python train.py --num_hidden_layers=10 --hidden_size=256 --n_experts=80 --experts_per_token=4 --d_expert=32 --d_shared_expert=128 --hidden_act="swiglu" --moe_layers=[0, 1, 2, 3, 4, 5, 6, 7, 8, 9] --router_score="sigmoid" --normalize_top_k=true --routed_scale=2.5 --balance_loss=0.00017 --balance_bias=true --n_groups=4 --groups_per_token=2 --init_std_router=0.0211 --lr_router=0.000452 --num_attention_heads=4 --num_key_value_heads=2 --head_dim=32 --vocab_size=19124 --norm="rmsnorm" --norm_place="pre" --norm_eps=1e-05 --positions="rope" --rope_theta=10000.0 --rope_fraction=1.0 --qk_norm=false --attn_scale=0.177 --tie_word_embeddings=false --parallel_block=false --init="normal" --init_std_qkv=0.0317 --init_std_o=0.0 --init_std_up=0.0317 --init_std_down=0.0 --optimizer="adam_atan2" --learning_rate=0.00108 --lr_mult_qkv=0.5 --beta1=0.95 --beta2=0.98 --lr_head=0.00473 --max_grad_norm=1.0 --warmup_steps=456 --schedule="wsd" --decay_fraction=0.895 --decay_shape="linear" --final_lr_fraction=0.0 --batch_tokens=65536 --max_seq_len=512 --doc_mask=true --train_tokens=379900000 --max_steps=5797 --dataset="wikipedia_en"
Below are experts of layer 5 (counted from 0) of a mixture-of-experts language model. Rows are named router (the router's row for the expert), gate (a neuron's input weights, with its number), up (a neuron's input weights, with its number) and show model dimensions 128-191. Each number is 50 + 15 x the weight over its row's rms, rounded and kept within 0 to 99.
Before each expert's rows: a language model's description of what the expert responds to. This comes from a sample of Wikipedia text that the model never trained on.

# expert 60
It responds to: Numbers starting after a space, typically in table cells, statistics, or measurements, such as 1 in 1.04 sqmi, 25 in tables.
router:45 45 32 23 42 35 62 49 69 46 54 53 31 33 49 78 37 65 43 21 55 60 73 48 45 41 73 67 39 27 66 46 37 22 73 48 87 40 36 52 50 59 62 36 57 43 73 50 62 48 42 56 86 59 36 33 38 72 43 67 37 56 45 46
gate0:59 59 45 43 42 19 66 70 77 51 89 78 64 45 62 27 63 39 55 49 78 40 35 60 40 43 41 34 75 36 44 56 71 49 69 32 30 17 43 48 38 36 43 51 62 39 54 61 65 32 47 52 42 63 57 00 38 64 41 48 25 45 35 49
up0:50 56 39 53 62 50 55 70 58 77 23 54 70 49 64 08 63 37 30 47 22 53 37 60 35 33 46 41 97 54 75 61 46 63 38 71 65 52 32 55 46 27 59 61 57 38 63 48 69 39 49 31 54 49 55 44 27 46 34 60 37 63 35 38
gate1:45 51 48 70 41 55 70 80 86 52 21 65 59 67 64 64 47 55 39 51 59 46 38 31 52 52 22 48 39 49 45 71 57 53 54 91 56 26 25 58 51 14 43 83 72 54 38 66 62 69 44 42 56 61 61 42 36 51 58 61 24 70 69 55
up1:34 56 36 14 66 35 48 92 44 27 75 64 34 70 40 63 67 53 34 62 57 42 46 59 54 55 62 45 26 39 85 50 61 43 49 54 40 35 63 51 50 48 40 49 60 32 56 61 50 24 48 70 42 71 34 25 41 48 72 38 10 41 48 42
gate2:57 61 50 58 62 30 71 34 49 60 44 37 28 67 39 36 70 45 67 44 41 29 55 41 68 60 72 33 56 59 35 39 46 52 29 62 49 33 60 48 45 04 38 41 46 43 59 53 65 58 66 38 45 41 20 67 72 54 45 64 42 57 63 58
up2:50 65 28 46 44 55 33 52 45 67 23 37 16 75 53 56 53 49 55 43 21 40 37 38 38 46 39 37 73 41 37 40 51 18 31 57 57 57 25 45 60 32 27 51 70 56 48 45 43 57 48 47 44 44 44 39 47 61 38 79 57 27 32 47
gate3:44 39 57 30 41 30 29 56 64 51 51 57 50 55 87 54 70 32 22 47 47 20 62 53 32 52 24 62 50 50 52 45 46 27 47 63 55 42 57 56 45 39 50 61 54 60 76 58 55 61 34 66 60 42 43 29 45 22 43 87 21 57 44 40
up3:37 49 75 33 73 42 49 46 53 43 40 95 50 33 58 63 59 44 49 48 56 20 72 65 11 38 53 53 72 45 54 36 66 55 55 57 82 65 51 49 32 61 78 27 65 43 52 66 49 59 11 51 52 01 65 46 37 69 37 47 58 36 52 44
gate4:53 62 32 67 47 44 39 49 44 36 48 57 50 49 65 72 42 57 45 59 50 37 46 35 47 61 33 50 52 54 62 61 49 48 38 64 39 59 66 56 38 54 42 50 81 45 26 77 35 51 53 54 49 75 84 26 30 43 40 66 43 44 35 60
up4:51 40 44 52 40 41 52 62 29 43 44 42 62 68 76 34 46 60 64 57 16 71 38 55 52 32 36 46 44 58 64 63 27 44 43 67 46 60 75 58 60 32 29 65 65 41 34 41 45 57 59 49 20 57 48 83 76 39 35 83 55 40 41 73
gate5:51 57 46 55 46 50 53 44 66 52 40 18 43 57 70 41 32 49 69 64 23 39 34 34 60 47 42 30 50 48 39 59 46 11 21 63 73 14 27 35 63 73 27 56 62 42 21 60 47 33 64 37 56 60 30 57 52 67 46 54 87 58 48 64
up5:58 43 49 37 26 46 63 62 56 74 54 28 20 59 63 34 07 61 52 59 38 23 37 66 44 45 47 84 52 28 59 80 20 34 32 51 74 47 72 41 52 52 51 37 66 62 21 54 44 40 50 46 90 54 29 38 42 80 47 96 55 51 39 48
gate6:73 26 34 53 50 47 47 36 39 59 65 30 47 76 50 83 54 54 58 37 64 58 72 21 73 63 70 41 25 36 47 37 67 29 63 36 36 60 56 61 49 63 41 42 60 30 54 53 32 58 10 40 77 54 47 46 50 65 59 59 33 49 56 40
up6:34 41 12 43 43 45 52 73 34 75 47 56 47 50 57 59 78 52 51 34 53 34 36 56 51 44 60 53 44 62 86 60 70 64 66 50 52 64 32 42 47 44 44 41 23 57 68 45 68 58 55 28 39 49 51 48 47 39 56 34 76 52 73 40
gate7:52 53 52 40 45 32 25 81 85 44 87 52 45 75 60 27 61 36 62 54 68 67 48 67 40 35 21 53 41 37 54 70 65 40 74 53 61 48 47 42 45 56 19 46 57 52 63 40 73 50 61 59 51 38 47 57 42 46 44 52 49 69 28 38
up7:58 35 55 31 64 62 46 45 51 43 31 51 34 65 51 59 31 49 45 70 60 66 17 58 35 49 57 64 83 66 54 58 34 35 37 41 67 39 80 49 58 54 71 83 89 31 65 56 42 26 39 36 77 90 51 56 34 60 44 56 53 63 34 69
gate8:51 68 38 25 55 12 66 48 62 52 52 78 45 56 70 56 90 54 43 63 29 30 46 55 34 40 36 18 89 59 53 50 53 44 47 72 56 38 31 63 32 60 44 43 59 68 49 63 48 48 95 53 53 76 51 26 47 38 50 52 70 54 57 60
up8:60 56 46 57 17 50 30 38 40 43 56 51 72 20 71 68 26 53 42 42 49 36 40 30 28 36 45 38 35 48 58 49 60 94 66 29 51 49 56 59 61 82 31 38 42 63 47 32 24 38 30 59 76 38 57 45 54 32 48 54 50 49 60 42
gate9:67 56 38 43 20 43 69 27 47 38 42 78 37 35 59 59 26 26 64 52 27 68 64 23 47 66 53 55 36 44 40 53 37 39 55 53 53 37 32 55 67 31 42 64 77 28 71 56 44 32 42 65 50 35 57 37 64 34 48 73 59 27 47 46
up9:45 35 68 47 65 57 77 60 46 59 81 30 34 56 55 41 50 71 30 52 70 39 37 53 55 55 62 54 37 55 34 41 38 51 48 29 60 61 49 41 31 43 57 46 49 54 45 41 64 25 73 57 58 24 44 74 26 56 56 40 49 63 69 60
gate10:50 42 86 49 64 49 80 33 66 54 61 48 40 57 45 29 44 81 76 49 73 67 51 62 52 52 52 56 49 42 34 91 51 61 33 47 73 59 51 37 41 57 47 46 47 69 61 56 64 66 70 31 59 44 25 73 40 51 40 36 49 32 74 57
up10:53 38 42 31 35 25 66 72 52 39 68 88 25 21 62 47 33 40 37 27 51 34 49 45 49 40 41 73 41 49 46 66 24 31 69 41 62 59 50 83 58 53 54 29 60 58 45 58 82 32 37 56 48 43 39 31 60 69 37 28 63 41 55 25
gate11:48 16 59 49 67 12 27 61 72 48 56 78 49 48 53 41 46 46 59 41 84 48 52 49 67 53 43 46 42 61 23 75 36 60 59 35 18 59 67 58 46 19 49 48 53 64 65 36 73 46 48 41 57 27 19 47 49 49 32 63 71 34 47 35
up11:62 46 45 25 76 65 78 40 40 56 63 50 47 52 52 58 46 38 76 45 39 52 36 17 71 48 55 29 49 48 58 45 49 64 50 13 49 36 33 25 51 53 50 28 27 42 17 64 30 62 69 54 38 63 47 58 55 45 52 55 44 53 65 35
gate12:48 35 34 30 60 48 31 57 44 44 61 64 59 37 35 63 46 58 57 57 88 28 35 50 75 39 36 43 51 27 29 14 31 21 49 17 59 31 27 44 68 53 25 71 35 46 19 49 29 52 67 64 62 26 45 66 39 37 56 57 57 54 67 56
up12:45 56 48 46 38 59 60 62 35 36 35 67 45 55 52 28 44 62 38 27 52 42 37 41 41 57 65 51 47 43 46 36 64 33 61 65 51 45 56 63 44 21 61 57 50 51 62 60 44 73 55 67 56 33 54 46 39 45 46 51 43 61 63 33
gate13:48 62 28 29 56 15 48 60 76 62 51 66 43 49 46 49 67 60 59 49 66 53 64 65 53 38 42 49 38 44 74 58 41 61 52 32 48 52 32 73 50 42 75 65 45 55 31 48 77 52 61 20 42 58 41 51 78 21 33 67 38 64 34 37
up13:59 29 44 29 81 75 39 56 50 59 52 43 35 57 69 48 18 42 55 55 32 70 31 64 45 65 56 49 60 45 39 47 36 20 75 00 41 52 69 40 63 49 36 24 14 62 51 56 42 64 58 55 56 43 40 74 24 56 63 46 57 36 65 57
gate14:55 65 39 21 35 09 56 29 53 13 71 54 64 40 61 43 44 69 35 59 64 63 69 35 61 49 39 47 61 69 51 60 76 50 52 54 64 51 65 46 45 59 54 33 59 29 49 37 87 59 43 42 47 20 49 51 55 52 47 52 74 27 47 51
up14:45 51 56 52 22 58 61 58 74 44 36 58 83 57 48 44 62 41 54 57 47 15 41 48 29 55 23 64 54 46 46 52 48 62 58 94 61 31 31 60 43 19 49 66 34 66 51 62 42 34 58 35 51 52 53 00 41 34 40 69 41 49 57 74
gate15:49 52 51 40 74 43 53 73 61 87 53 74 50 47 49 31 77 64 73 53 64 34 24 53 35 45 43 48 62 44 59 71 46 22 51 54 47 39 20 42 51 61 57 83 54 63 80 67 56 50 60 31 29 67 39 22 22 67 44 14 38 45 50 71
up15:48 32 68 78 43 75 34 38 24 43 33 38 30 39 40 45 41 46 78 72 53 42 32 35 39 39 46 54 39 22 48 22 42 67 28 29 35 82 54 49 45 64 49 41 48 36 34 28 71 75 40 85 62 48 42 69 57 21 37 57 61 51 67 44
gate16:59 43 67 42 45 70 63 44 59 36 60 54 60 32 52 52 19 56 26 37 57 41 75 59 40 53 36 48 62 54 64 44 61 56 74 48 53 56 47 49 85 47 28 48 77 51 35 67 54 40 61 45 78 60 48 21 14 62 62 54 28 71 52 74
up16:59 38 50 47 39 57 19 50 15 33 50 18 46 50 59 57 45 38 70 86 49 72 41 40 70 41 28 27 40 49 33 35 57 66 28 39 43 50 36 35 64 63 52 63 37 89 37 39 31 55 45 54 58 52 23 71 59 49 56 29 40 88 48 45

# expert 50
It responds to: The word the and possessives his, their, its before nouns, and pipe separators after row labels in tables.
router:48 35 59 32 69 31 38 38 57 62 49 73 47 40 63 70 56 52 61 43 58 64 50 51 34 25 31 51 37 35 57 66 32 38 54 50 48 26 43 70 53 66 31 42 60 45 61 55 66 63 44 38 52 49 21 23 25 31 30 56 38 48 46 55
gate0:73 54 62 40 66 37 57 50 39 49 56 50 41 38 63 65 66 57 63 67 51 45 53 36 44 50 56 59 64 52 37 51 41 47 58 52 46 46 69 41 45 80 53 51 48 55 23 64 36 50 29 51 54 44 25 43 43 39 76 64 45 44 62 42
up0:67 28 63 36 57 10 69 33 39 47 42 61 39 71 38 27 66 73 52 80 51 41 65 41 55 57 50 50 52 67 37 60 72 57 47 36 34 48 49 49 44 61 22 56 34 45 41 56 35 40 36 41 68 33 28 51 45 26 48 45 46 70 60 66
gate1:78 62 50 42 69 58 58 52 63 45 72 63 77 48 47 53 54 76 60 76 35 36 92 43 26 27 36 36 46 49 73 44 46 51 55 80 62 44 60 53 62 79 24 47 66 52 36 39 45 63 47 44 76 82 54 38 42 53 40 46 47 61 42 41
up1:24 46 49 43 47 47 29 57 47 28 47 26 54 12 41 44 51 48 57 36 48 67 51 79 61 55 44 51 53 31 49 38 72 37 45 24 62 45 93 38 49 33 47 53 45 23 67 64 93 22 58 56 14 48 61 63 50 58 55 40 46 38 26 59
gate2:47 35 51 58 66 20 31 54 43 39 38 57 57 04 51 62 56 60 70 43 64 40 35 53 60 51 39 74 53 34 51 52 50 51 44 70 58 44 58 28 51 53 53 72 58 63 66 57 66 31 54 38 44 40 25 43 77 64 61 32 60 50 44 62
up2:37 53 33 50 26 45 36 75 53 35 56 62 74 50 65 87 51 46 28 56 34 30 68 50 28 50 49 38 62 48 60 72 49 47 47 76 56 35 48 77 19 44 59 72 39 61 49 46 32 74 47 65 54 50 57 48 36 57 46 58 39 68 47 43
gate3:80 69 36 30 71 49 39 54 51 56 31 63 44 60 50 79 88 23 23 41 28 56 71 63 35 45 45 65 50 84 56 44 43 13 39 53 49 51 47 46 50 56 41 66 60 46 24 72 51 86 47 58 61 73 30 52 56 62 23 46 48 44 46 33
up3:65 15 24 32 57 52 54 18 72 51 58 43 63 57 75 44 47 47 46 67 42 41 38 47 60 24 64 48 25 45 76 42 60 44 49 44 55 30 49 62 55 39 51 46 56 41 44 80 66 52 43 65 46 59 39 67 66 38 19 50 63 37 73 46
gate4:57 39 37 31 75 42 70 39 14 28 59 69 56 51 46 52 45 36 61 21 56 55 29 52 47 49 77 40 42 53 35 42 61 47 45 64 36 44 55 66 38 56 19 51 32 38 97 24 74 73 47 48 63 40 49 46 47 33 48 32 52 49 48 63
up4:74 41 56 25 61 50 64 77 42 75 55 60 61 92 47 46 42 39 54 04 57 61 57 60 57 31 61 43 55 50 64 56 63 19 28 94 48 56 57 58 51 51 87 61 44 30 81 72 75 57 70 21 56 69 70 38 41 51 37 41 52 61 57 47
gate5:51 45 53 47 83 67 68 47 68 35 52 55 77 34 33 59 34 49 48 44 90 38 54 25 54 25 61 53 75 54 32 61 35 53 33 64 52 42 43 78 41 54 34 58 72 46 97 52 56 41 56 34 61 70 49 42 54 46 46 51 54 64 33 63
up5:55 54 71 63 66 48 32 63 32 34 41 44 68 42 21 45 58 51 49 42 65 70 52 28 57 38 71 43 65 56 31 79 52 52 44 35 65 47 42 76 28 54 24 44 52 37 64 20 48 25 42 20 59 54 25 23 29 55 65 52 55 69 37 67
gate6:50 58 63 38 63 00 57 54 59 52 57 94 21 66 33 52 54 52 34 57 68 48 48 31 45 33 47 47 65 38 67 48 46 09 46 56 58 32 48 82 69 33 29 82 63 64 62 79 62 31 51 51 65 50 39 49 28 35 51 47 61 48 60 36
up6:41 59 42 56 33 50 48 45 51 24 29 79 57 51 56 50 67 49 43 75 47 61 35 66 50 52 40 34 59 30 54 60 55 38 60 69 61 53 53 63 44 33 53 61 48 43 37 45 44 45 37 40 49 39 99 45 35 46 37 53 60 50 44 29
gate7:60 62 48 45 49 30 39 74 56 76 52 72 60 56 51 72 67 48 36 67 53 48 49 15 65 73 60 65 53 83 50 61 24 49 27 45 43 49 65 24 48 59 38 63 55 51 35 40 45 44 48 39 31 48 42 29 44 59 41 67 54 58 47 46
up7:61 36 31 45 28 68 57 49 45 64 57 67 61 23 76 91 45 65 37 43 48 62 28 53 25 63 25 45 55 49 35 46 38 46 47 69 61 81 36 70 10 48 57 38 53 57 43 47 23 54 52 39 50 49 62 55 45 55 48 59 59 45 70 33
gate8:72 34 67 45 69 38 40 59 32 30 28 49 65 41 21 48 55 57 33 47 54 51 80 56 43 49 39 49 56 43 59 49 45 35 73 78 56 58 38 56 34 52 01 39 59 27 56 46 37 66 63 57 37 65 53 36 44 48 78 44 34 51 68 57
up8:54 38 62 46 77 33 47 50 67 50 27 32 29 39 48 47 56 60 19 20 58 44 54 79 60 27 60 44 63 31 46 51 29 22 58 42 49 34 44 57 23 43 53 12 56 39 53 53 43 52 39 23 30 50 19 44 54 32 48 60 47 33 80 36
gate9:52 38 65 45 59 50 52 18 71 59 46 48 35 34 74 37 23 60 49 41 55 46 49 52 47 51 51 52 80 37 41 61 32 47 56 41 33 67 38 68 36 66 48 30 48 62 62 54 60 45 57 49 64 85 57 57 69 56 50 54 60 65 50 23
up9:34 31 94 44 59 83 65 30 61 38 30 62 62 31 36 41 33 72 66 23 78 59 45 53 55 56 31 53 85 30 35 62 43 39 56 50 52 67 51 51 29 61 42 49 52 43 63 52 42 19 54 48 71 68 30 53 46 49 67 29 42 57 44 53
gate10:77 61 40 59 65 54 33 54 31 55 48 80 27 52 33 45 59 54 58 15 46 75 61 51 48 38 57 54 63 45 57 51 52 53 38 34 59 32 28 74 46 79 48 23 36 61 52 58 79 66 37 31 51 66 76 52 47 50 46 57 42 58 62 64
up10:59 39 49 62 61 45 44 36 73 72 38 73 20 39 44 51 47 66 47 10 68 42 30 39 59 27 50 42 42 58 33 68 30 45 46 65 44 22 41 83 37 50 54 13 57 58 54 58 99 56 45 53 55 42 56 53 47 58 45 65 71 63 48 39
gate11:57 61 48 53 68 35 72 45 51 46 42 56 28 57 47 27 37 46 25 34 38 43 80 48 74 65 49 39 15 43 42 70 23 62 74 21 51 90 30 29 57 15 53 54 37 35 68 51 46 41 59 50 34 17 26 51 56 76 33 45 40 36 39 50
up11:68 41 41 34 57 16 52 38 67 55 28 59 52 47 50 14 54 41 41 33 62 30 39 26 14 42 49 47 46 55 17 71 17 52 49 54 33 54 41 66 72 50 48 75 27 60 79 75 58 38 40 54 26 48 35 39 54 27 41 58 49 29 52 42
gate12:73 54 65 27 67 54 51 57 64 67 36 69 54 48 61 49 55 77 53 25 66 61 42 33 41 54 58 39 57 43 34 80 45 48 59 48 53 36 19 47 55 68 48 75 63 48 67 71 62 53 26 40 40 59 33 46 44 71 54 30 64 68 59 57
up12:22 42 48 52 52 56 67 36 62 49 54 51 40 53 62 48 42 57 69 56 41 34 43 83 75 32 29 54 44 29 79 61 66 54 66 53 49 75 53 43 61 30 46 53 23 44 57 62 54 77 70 54 19 68 43 45 76 52 28 41 43 38 25 43
gate13:73 58 36 41 48 77 78 49 50 51 37 74 27 46 46 48 80 47 54 36 51 38 64 42 39 46 39 74 40 42 59 26 39 46 53 36 78 41 38 37 45 59 43 41 40 16 65 48 46 63 58 49 61 62 20 54 58 51 50 59 41 52 85 31
up13:67 65 52 57 38 39 56 51 54 63 59 30 48 35 50 73 61 70 48 56 43 36 54 82 52 48 58 52 65 40 66 41 43 18 30 57 42 67 30 69 33 56 59 34 45 46 41 50 51 47 53 58 43 50 46 34 48 91 47 42 32 48 73 57
gate14:35 51 60 53 53 43 32 47 49 57 65 52 35 48 17 47 51 50 47 74 70 62 41 40 67 49 44 48 55 51 43 66 41 67 65 26 67 31 42 54 39 98 29 50 50 57 47 33 44 37 34 27 54 41 09 37 34 34 63 22 47 59 47 74
up14:56 40 33 62 32 72 50 46 43 59 44 46 41 56 84 31 21 72 44 43 59 56 62 71 56 56 43 64 35 43 71 36 45 28 73 59 51 69 47 44 42 25 43 59 67 45 54 50 40 32 61 68 70 58 99 57 45 62 50 24 42 50 68 66
gate15:58 27 46 54 25 48 53 19 68 43 40 13 61 42 42 54 44 56 75 58 83 36 40 32 32 53 54 46 75 13 28 52 76 68 38 47 47 59 47 51 15 55 40 38 52 54 67 69 38 46 38 50 51 53 43 70 49 48 17 61 44 40 58 40
up15:60 22 43 57 56 75 30 58 49 63 34 52 57 76 46 50 34 67 32 44 31 72 34 57 77 81 43 42 42 36 71 45 34 59 57 80 54 92 54 52 35 33 62 47 86 51 15 55 35 42 42 60 76 61 75 45 35 52 42 61 45 47 30 59
gate16:09 40 47 50 45 60 43 35 60 45 30 52 67 28 46 82 77 40 45 58 54 51 41 36 50 49 47 56 49 42 59 52 76 67 52 75 46 48 58 49 38 45 45 67 37 39 12 42 52 47 37 61 56 73 45 40 43 53 17 44 29 51 31 63
up16:54 62 50 29 24 56 81 67 53 57 39 68 64 40 51 48 65 50 72 39 40 44 50 74 20 51 48 48 41 68 41 77 68 68 43 61 57 71 40 46 57 69 62 67 30 65 24 69 48 37 50 74 72 58 52 38 22 33 58 52 40 81 56 38

# expert 0
It responds to: Short letter-group word pieces inside proper names, often French or German places, such as Se-ine, Er-te-bølle, and list dashes.
router:42 47 50 47 58 60 61 22 44 34 54 57 68 18 67 58 44 34 41 66 61 65 60 53 49 37 50 54 41 55 49 62 58 45 68 51 72 55 44 62 36 55 19 46 54 40 47 37 71 63 20 27 55 52 49 71 36 66 39 69 49 44 45 68
gate0:28 47 51 39 66 43 36 53 47 52 65 50 35 43 64 44 64 72 43 59 67 39 39 68 47 41 31 50 72 63 60 47 55 52 69 30 63 32 42 42 35 63 59 28 54 45 20 46 63 52 40 53 58 35 48 75 37 55 67 71 55 25 72 54
up0:61 49 65 39 40 02 38 29 37 68 55 58 57 43 32 55 07 52 55 33 71 30 82 81 58 59 61 52 18 58 31 62 40 47 62 77 49 39 36 58 54 74 50 34 47 37 46 58 51 62 54 52 50 55 63 51 44 64 37 78 70 51 68 54
gate1:43 42 39 38 48 43 72 75 68 53 68 57 64 46 48 73 45 50 32 67 53 34 53 49 42 73 54 65 33 48 34 61 66 53 58 73 58 64 48 33 64 47 97 24 38 50 42 38 53 38 44 44 45 48 46 45 15 22 46 55 31 57 39 54
up1:60 45 67 11 34 58 59 42 42 43 36 51 77 65 62 02 76 26 58 48 47 55 37 59 67 43 53 32 56 59 31 15 34 34 42 53 33 60 43 65 48 53 09 42 59 53 56 65 31 54 58 38 55 62 31 49 45 47 35 36 61 48 29 30
gate2:37 58 44 40 56 72 29 21 63 33 50 44 52 23 84 31 52 61 51 60 44 59 58 53 65 39 52 69 50 56 39 51 43 31 78 38 59 44 70 43 20 60 62 45 29 79 63 61 55 46 68 52 81 41 32 58 47 53 33 48 48 34 35 64
up2:45 37 35 55 67 52 75 36 54 52 58 46 69 26 43 52 47 30 43 60 52 59 50 42 37 56 32 55 19 18 23 84 63 28 70 42 49 43 53 59 30 61 16 82 34 73 62 28 39 66 43 37 41 55 55 41 23 73 54 69 50 53 25 52
gate3:38 50 65 44 42 58 34 72 80 52 73 64 29 44 68 62 49 43 49 64 64 36 68 96 47 50 19 59 61 45 52 24 53 60 50 56 86 47 32 60 69 56 58 41 50 51 47 59 28 39 67 49 55 18 45 54 58 44 54 31 65 68 50 65
up3:42 46 50 42 38 43 61 61 46 83 37 65 17 43 58 54 68 23 36 42 25 72 37 48 50 53 62 15 64 60 64 37 45 57 34 45 43 56 61 38 50 28 72 49 56 47 51 38 57 34 52 64 45 75 52 50 56 56 50 51 35 40 36 12
gate4:52 75 70 49 62 65 54 35 82 38 41 29 25 56 34 72 54 17 54 63 52 49 58 51 73 30 68 35 39 70 47 42 59 36 54 60 87 68 54 55 40 68 46 47 91 57 73 47 85 49 50 76 54 59 44 77 77 61 30 33 37 50 54 62
up4:48 67 50 87 51 53 44 75 77 76 54 37 63 17 30 20 55 57 50 55 56 52 58 56 57 57 45 99 42 41 49 53 57 70 59 28 41 54 80 51 69 53 67 55 70 62 31 46 62 40 39 35 76 52 55 44 33 66 62 61 75 59 43 38
gate5:47 63 46 56 44 63 22 33 53 73 59 36 36 36 52 25 63 65 55 52 80 66 78 71 41 34 24 40 48 84 86 60 38 61 56 61 35 35 24 57 29 54 64 25 63 43 53 61 64 51 43 30 47 49 44 56 60 38 38 98 45 57 50 68
up5:48 63 61 66 66 65 49 50 22 41 23 69 44 52 44 35 53 48 43 53 57 45 45 55 32 35 50 49 59 62 32 51 69 30 34 57 61 15 42 54 79 34 92 44 41 68 67 76 39 70 39 60 63 51 65 56 46 16 71 66 31 54 33 66
gate6:29 48 55 47 55 66 45 63 58 52 47 45 34 37 24 40 56 32 25 54 79 61 41 72 55 56 35 52 50 45 25 36 27 58 70 38 44 74 69 34 40 52 59 38 32 61 59 45 64 49 36 58 30 55 55 85 63 51 62 46 50 43 56 54
up6:50 62 44 27 51 68 44 39 69 41 51 60 43 65 48 65 69 57 98 61 10 70 36 42 36 25 59 59 65 83 28 41 51 48 33 37 16 52 79 33 40 91 71 43 67 42 47 49 55 23 55 58 84 47 50 46 64 12 42 79 36 55 40 45
gate7:57 20 51 42 32 60 64 53 68 61 58 38 46 31 53 70 40 46 41 21 54 36 33 44 67 74 51 57 49 27 72 53 58 60 49 53 45 60 39 52 67 46 65 58 45 23 43 30 58 37 61 38 37 60 56 26 35 79 52 40 43 34 55 65
up7:58 76 48 35 52 52 51 46 48 63 43 30 50 77 36 29 35 57 35 47 67 69 41 54 59 17 51 38 57 69 51 44 58 48 36 61 66 38 48 36 27 86 49 46 75 36 56 54 78 41 69 32 57 74 43 76 86 35 42 38 66 63 19 60
gate8:42 51 33 58 66 37 45 49 29 49 41 48 32 45 59 57 75 17 56 62 17 67 27 63 41 57 25 74 43 66 36 53 73 51 58 18 69 58 28 67 37 27 42 23 65 60 47 43 60 53 30 62 45 63 43 46 51 53 38 54 34 50 51 48
up8:67 38 51 71 23 46 50 55 65 76 32 28 73 44 62 52 65 58 56 64 31 53 38 57 42 45 70 34 34 42 42 73 45 44 67 73 75 51 43 44 48 17 14 85 65 50 42 75 49 57 46 60 33 36 66 38 60 63 45 77 31 16 50 40
gate9:48 51 46 76 25 72 61 46 56 61 69 37 42 52 22 54 47 45 32 47 67 22 73 30 58 77 49 57 26 37 42 50 52 66 79 75 99 75 44 46 27 38 33 44 60 55 72 51 62 64 31 30 68 52 65 80 54 44 46 48 79 64 56 60
up9:42 52 50 99 33 66 90 54 54 60 62 39 61 15 46 59 86 54 43 60 46 33 89 40 42 51 59 65 39 39 53 38 57 57 52 50 76 73 59 45 55 48 41 73 50 57 56 34 50 42 30 28 62 70 53 39 58 45 60 59 36 54 41 55
gate10:66 45 36 40 55 51 34 00 59 50 64 52 63 31 85 36 27 25 74 45 62 35 53 44 39 55 43 46 57 30 44 59 47 49 56 70 68 47 45 48 61 54 48 86 60 45 49 57 51 45 57 26 51 44 38 40 84 68 57 81 54 46 72 58
up10:49 35 33 66 52 48 59 23 62 26 73 48 74 59 53 23 42 49 76 77 41 63 65 42 51 41 23 59 55 52 64 46 30 45 36 42 80 44 63 60 63 52 46 46 32 63 56 51 81 72 33 44 57 61 59 75 72 44 31 54 49 84 59 56
gate11:28 43 61 44 80 74 14 28 44 36 46 44 85 29 65 84 54 52 63 48 66 67 56 53 36 14 28 35 59 58 73 57 66 47 58 51 60 45 53 61 32 43 27 53 77 54 46 62 64 40 25 24 60 45 34 65 49 66 50 83 62 52 37 61
up11:54 36 44 49 45 55 35 19 77 49 63 51 54 50 48 62 33 45 51 41 27 43 54 42 49 65 28 63 53 46 40 70 44 60 67 55 67 61 38 67 58 89 45 56 53 73 55 30 62 75 45 21 11 45 67 52 38 56 61 59 54 61 80 48
gate12:24 38 46 67 69 52 59 46 80 61 51 65 57 46 33 42 61 35 26 19 54 41 39 30 52 34 33 58 43 37 58 31 44 73 45 55 61 41 50 58 47 35 35 68 56 51 34 72 23 33 29 62 47 52 48 61 45 72 48 66 62 51 33 34
up12:37 49 36 69 61 50 52 80 44 58 99 42 43 27 55 60 64 61 56 60 34 40 44 24 82 63 17 52 39 54 42 37 46 61 41 22 83 47 50 40 53 45 48 49 70 65 47 82 31 60 43 54 66 40 13 71 49 47 44 29 62 78 44 41
gate13:48 57 52 65 68 44 46 62 47 34 55 36 61 38 18 74 59 34 56 31 48 42 34 34 58 51 78 66 45 47 55 32 56 36 39 34 78 43 54 43 40 49 43 47 76 88 46 22 26 52 44 41 46 86 30 45 61 59 45 67 36 28 43 62
up13:53 87 57 40 49 32 51 44 58 34 51 51 62 42 45 75 72 61 40 52 46 54 68 82 50 26 35 42 40 43 62 86 44 37 70 27 29 15 45 50 75 46 76 61 40 50 49 46 69 47 43 56 68 63 55 64 48 51 65 55 59 96 84 49
gate14:69 66 84 75 51 82 39 77 68 30 50 51 70 50 58 23 47 19 34 44 62 40 31 51 43 50 56 31 50 39 48 63 54 69 36 69 36 57 45 63 59 38 51 39 48 54 77 45 34 57 50 32 32 76 72 63 43 24 60 68 15 18 46 43
up14:41 67 65 60 38 27 63 51 61 31 85 73 60 51 52 73 61 38 30 66 27 82 58 37 41 46 59 37 63 55 37 62 44 41 64 66 55 45 42 62 34 68 19 63 71 62 62 23 46 53 58 35 55 57 65 44 38 92 70 71 11 54 40 79
gate15:11 54 58 79 65 62 49 32 42 52 46 42 64 33 62 57 65 32 43 36 66 53 60 31 51 50 53 71 85 61 37 59 49 48 51 56 69 37 38 70 17 59 60 62 25 25 54 64 83 62 34 28 50 43 33 76 59 60 40 41 41 56 78 64
up15:68 48 11 12 36 56 44 60 72 58 54 70 52 56 19 71 37 73 89 47 58 37 49 43 59 58 60 59 52 35 41 72 35 45 54 52 55 54 39 46 46 19 40 56 44 44 43 60 51 29 75 38 56 49 42 36 15 62 39 71 49 76 45 41
gate16:38 50 43 21 69 55 22 28 46 60 48 65 46 34 27 44 64 40 38 35 55 73 46 61 52 69 37 59 54 65 38 43 07 57 51 49 12 44 62 44 29 89 20 46 74 72 63 43 30 55 64 36 48 67 41 54 54 58 42 48 51 37 53 59
up16:24 61 67 52 79 62 57 34 72 53 67 33 48 28 50 63 77 65 19 22 36 65 31 68 52 52 41 31 46 51 64 16 36 29 31 56 69 44 90 49 48 44 58 64 65 78 54 56 53 55 40 47 41 60 51 45 52 60 54 22 40 43 61 22